python train.py --n_layer=13 --d_model=128 --n_experts=128 --experts_per_token=8 --d_expert=32 --d_shared_expert=0 --activation="geglu" --moe_layers=[0, 1, 2, 3, 4, 5, 6, 7, 8, 9, 10, 11, 12] --router_score="softmax" --normalize_top_k=false --routed_scale=4.0 --balance_loss=0.00428 --balance_bias=false --router_z_loss=0.001 --init_std_router=0.0146 --lr_router=0.00138 --vocab_size=8192 --norm="rmsnorm" --norm_eps=1e-05 --tie_embeddings=true --optimizer="muon_variant" --lr=0.00613 --beta1=0.95 --grad_clip=0.5 --batch_tokens=[32768, 65536, 98304] --seq_len=512 --train_tokens=570900000 --steps=8959 --dataset="wikipedia_en"
Below are experts of layer 5 (counted from 0) of a mixture-of-experts language model. Rows are named router (the router's row for the expert) and show model dimensions 64-127. Each number is 500 + 40 x the weight over its row's rms, rounded and kept within 0 to 999. Numbers have three digits each.
After each expert's rows: a language model's description of what the expert responds to. This comes from a sample of Wikipedia text that the model never trained on.

# expert 40
router:525453458533538537459542464440458454458481469545542560519470534481489463523468485449547470526544469529486457466550499461539454529474462531522474469508534534517441541450564475485452543471427531
What it handles: South Asian and accented names. Pieces of Indian, Slavic and accented names or titles, e.g. Bha-skaran, Singh, Hrbat-ý, Aravind ku-mar, plus sentence-final periods and spaces.

# expert 0
router:510453454543528517455542465445449446471498460565546551525452541468521450513454478455542477535527476536515460463550444464555445553477450532537496458496538549510471529455542454477472545466453535
What it handles: Clause links, infobox values. Conjunctions and verbs like and, but, was, married, won, defeated, plus first name pieces after infobox labels such as Starring.

# expert 54
router:514450476547534538439536457444459464449479468546540550529474535468517466524446458452544479527542471524516467473531497453549460558488464505548476465520534537518453541447568463487452543463432547
What it handles: Nouns for organisations, media. Common nouns for groups and works such as band, company, album, magazine, committee, plus verbs said and wrote.

# expert 63
router:499456458547548530456539453467448458453483457561538547532472557478520455543443463444548479541542475532512442474530457443531464533471464511502464474517541550532450529469557450457445542478441538
What it handles: Sports and election tables. Cells in schedule, results and election tables: at before opponents, party names (Republican, Democratic), venues (Stadium, Arena), and code digits.

# expert 41
router:525449444538530549431548474439456445457493452562533529541463534488522472531441462446554470539525476531522457479551464436556467546485453525541476452515548533526445538441559457456462539479454533
What it handles: Sentence and entry ends. Sentence-final periods, line breaks and prepositions in biographies and infoboxes, e.g. Born dates, "in 2015", Archdiocese of.

# expert 59
router:519451463538550546441548470444437436474492470546530535529461545496519458535462459452543488545547464515499453466545447468550456543468472518513468463504532532531453547459548461467465547472441553
What it handles: Numbers and coordinates. Digits in years, coordinates and species authorities, Thai script, and surnames in tennis doubles results, e.g. 25°36′59.8″, 2019.

# expert 45
router:517462450528530543455545478446457468450468466537541546540462538455517463525456490439534468533547476550499463463541487463548438539464453510527466464508536553530455534439561463459443544476450545
What it handles: Ordinals, superlatives, year digits. Word endings in ordinals and superlatives (second-largest, strongest, first, last, third), final year digits, and minor-planet designation letters.

# expert 47
router:516441467556535545459542459431459447440489462555535549534471548491510471530438474455556477542547467523505474465542497457562456543478475508509466476514530534530450537460559461474455558469451554
What it handles: Nationality and country words. Country, nationality and institution words plus list-item dashes in cast lists and infoboxes, e.g. Ohio, United Nations, German, Conference.

# expert 17
router:511440470545550551450547459459442449445478470541545538530462556467494477519460475448559483528529482526497475470538469460542460550474455515530477470498533535517449535459556486472458539460433553
What it handles: Table cells, sports categories. Table pipes, year digits and cell words in results, squad and election tables, e.g. Weightlifting, MF, FW, Council, Women's.

# expert 13
router:538452459552536540462530472450451457452474450557547534547456532505516485550457480449529461522525475518502465466546524445556473559471460514526467468520525568528444534438548476467460540480448535
What it handles: Section heading markup. Closing == or === heading marks, line breaks, and taxonomy or infobox list labels such as Clade, Kingdom, Language.

# expert 25
router:524442468548533528434545462446450444452489466563541534551467540492495471528440469435553455542537461540518469473541476444554458545468472522516473467515528525524450537443574472484452549466445558
What it handles: Headings and infobox fields. Heading markers, line breaks, title words, infobox labels like Born, Died, Occupation, Founded, and digits within years in titles.

# expert 46
router:527486518510518495493502500494505466471471464529504517532443511493663474493487457481491497533524451533547432482501574501488498527469512490554495464481510533500492536498524475467498530440500524
What it handles: Topic nouns and line breaks. Category nouns in article leads and sports text such as club, album, film, species, politician, plus paragraph breaks and heading markers.

# expert 22
router:532472463531523525432529484447456457446481471562541541524474524450513452516455465447547471530540476535514478470549486444546459551467461499503484454528543551523446540446548460459451559449450543
What it handles: Section headings and auxiliaries. Heading words like History, Career, Early life, auxiliaries and adverbs after subjects (has, been, also, may), and website domain pieces.

# expert 51
router:503460465537527530445543469433448470449492459560546544543469535523510479535454473451528469541549481546498460479533445448551453554485476509513476463553545548523444545455556456475464535465447550
What it handles: Nationalities and South Asian names. Nationality adjectives in obituary or biography lists (Italian, Czech, Irish), South Asian name parts (Singh, Khan, Shah), and table pipes or parentheses.

# expert 11
router:525443466539541541458556477443455448463472454552525552521467537511535481508451478443547479542549464523512451462537468452541453552465473518523471479533531543520456561448567467471459536474448552
What it handles: Title starts, separators. Connectives, commas, quotes and first pieces of film or work titles in filmographies, e.g. This Woman, In-cision, A-itraaz; also football-report spaces.

# expert 20
router:525440478542544539438547474451448468469487466560550536527458538485512474521428476457553481534539454533502466471545457459550468542482461509523464472511526536526444532459559455464453554469438542
What it handles: Infobox values and kin nouns. Values after infobox field labels (Children: 3, Track gauge: 1), US state abbreviations, and family or career nouns like wife, son, career.

# expert 4
router:516460460553547536444556466441450448464477464558525544536460536519501464534458464465562476532536473530499471474527450458556463560480448526523469456529535534531459552455545483468448556449440545
What it handles: Non-English name fragments and digits. Word pieces inside foreign or unusual names and trailing decimal digits in coordinates, e.g. Thé-at-re, Oub-laum, 67.04-8-5°W, plus line breaks.

# expert 23
router:531459459545536548463534481433458463452503452551539554523462535505515479531455475443540486540539470523491458475542451443540456536464440529531476469519539548515449547450563458480459545462432538
What it handles: Word-initial fragments. First pieces of split words and place names after a space or article, e.g. bo-otleg, ro-tten, Lan-ca-shire, Ja-ma-ica, leading digits.

# expert 3
router:524442456547533514443552474441451455460478463557531545533467533475514449534450468447553491539538457536520471457553449455551454552482464527495477472522543524516444542441555469468460540466450536
What it handles: Heading and determiner starts. First pieces of section headings and short definitions after titles (Subfamily, Opening, University), plus determiners like a, his, their, first.

# expert 53
router:536436457542545538446534467439447444454489448553544534541448544489521462542454474441564472536538473534500457472551507459542462537467448514516472466510550551526449535452561465466470549474460539
What it handles: Sports bio punctuation. Commas, periods, closing parentheses and name-final pieces in sports careers and team texts, e.g. Rapids, Odgers, BYU, (Salford).

# expert 14
router:519440476553536539451534474445451447451493464536533548543468540510508475520453479453563474533530454547508458453540453443540464545481460518527473456527525541525456559446559459456447546465442545
What it handles: Headings and mid-word pieces. Section heading markers (===, ==A==), heading words like History, Career, See, line breaks before tables, and mid-word suffix pieces.

# expert 16
router:532464458552545548461561458431439449450492468549541544525461536512498476516461472458559480547539451537493461474550464453529465533483473500526470459527533546519460561455553471485463551472446539
What it handles: Articles and pronouns. Function words opening a noun phrase or clause, mostly the, The, his, its, He, she, e.g. in the CD single, He became.

# expert 7
router:515459444555529538465540465456457455467486485546528545531462537505516467518458468460539464561533457543480464482537479440554472544473462520530479456515551523520460553440564466474458552469450545
What it handles: Infobox labels and numbers. Digits in tables and coordinates, infobox field names like Website, Genre, Died, Founded, and nouns such as film, album, community.

# expert 35
router:531464480541522522453549467438441459455513462544549543544467531463507469525453478444533483539547459536504465479549470449548459532492457510530471459526533556537452540458546464469465533476455553
What it handles: Place-name endings, pronouns. Place-name suffixes and word ends like -ington, -shire, -ville, -bury, plus "they" and "the" mid-sentence.

# expert 57
router:528453462542528536451525462451450454448506463568535541540471544454490463515449456453538484542537465538474469484557514465545444560473461517524484470521544549517451537454547458464446536461449548
What it handles: Non-Latin script, place nouns. Bengali or Thai script bytes in tables, coordinate symbols (°, ′, N, W), and nouns after the (United States, country, world).

# expert 10
router:531448453545535530453550473431452461448474454554531548531464548518519480532438466456562463528534468540505462471544505451546456538458463497533463465507540534519448541445546473470463552469455544
What it handles: Place-name endings and connectives. Final pieces of place and proper names plus connective of/and, and Thai or Greek script, e.g. Rio Ran-cho, Hill-s, state of.

# expert 32
router:516450466551536530460548474439440447457477461551535557530448533496514454528455467453541477530535453523488454467532415449533449547484447521533461461514540537533455528435554466476441543452432551
What it handles: Person-name pieces and clause openers. Second pieces of surnames in cast lists and tables (LaFarge, McGinley), line breaks, and sentence-opening After, On, In, When, While.

# expert 34
router:527454474536539535447546465448445452463477438554540531528463548472509460529446463451550480540527466533499462463541496458525460550486471507524467461528546541531444546438552472470464544470450544
What it handles: Head nouns before of. Nouns following the or The that take an of-phrase, e.g. number of, height of, population, original, plus thousand-separator commas in vote totals.

# expert 1
router:517432470538532532459540475434449455448490465568525543524471560472506481501461459462545469531539465531525451486544499450541450528467454512539479477504554531536439547437564480458438564486446549
What it handles: Year digits and function words. Inner digits of four-digit years like 2016 or 1972, plus common function words such as this, has, the, and.

# expert 56
router:518443460559547542446534466454457444455483470567524539523488537505504466515449458451550467529541469550501461471541429444539443539475444498527490461508545542545447543452542461475457539476451544
What it handles: Word continuations and table spaces. Middle pieces of verbs after before (reverting, rejoining, reopened), table cell spaces and pipes in sports rosters, and subordinating openers like After, Although.

# expert 50
router:527439459534539548446543470440448447444492468552540552534464551480524453540467481438556480538539467523521452477543478449545455545462456513534470472516540542532448541431553477484449556450444530
What it handles: Numbered list digits. Digits of numbered list items and street addresses (12., 38., 92.), opening quote marks, and taxonomy or title words like Genus, Family, Baron.

# expert 6
router:528463471548526542449558459439457446470487470543542565525464525450520462536451485446543475540529455531514471477542440467536441539482458520497462458518553546525454535441538457465461550473455557
What it handles: Pronouns and determiners. Pronouns and determiners such as him, their, its, the, a, plus plural s in infobox labels like Occupations.

# expert 28
router:534455464540527551454537472441445460460502462562551559535460534509520474517449461461564460532539464534498465450546517467540453538472470527540479467512539534536454524443545468464451557487426535
What it handles: Table pipes and prepositions. Table cell separators at row ends in sports and election tables, plus prepositions and the after verbs, e.g. compared to, in the finals.

# expert 29
router:534442476562550518447542476450438453444486454562547550539461539521506455523447471450536492528534465547524473469539463455543456541479468525525460448507542524532463544442547465473455549467427531
What it handles: Title and name heads. Capitalized heads of proper titles and names, often before "of" or acronyms, e.g. Phant-om of, Houses of, General, Battle, N-BL.

# expert 55
router:556484485517552520506511521519472459491464509489491526506466521426475499484508497497535391533525478519557478453514605488497503507498482627555467443589500557541513534486487467493455501454528486
What it handles: Clause-ending punctuation. Periods, commas, dashes, closing quotes and parentheses ending clauses or sentences, plus connectives like and, but, while, where.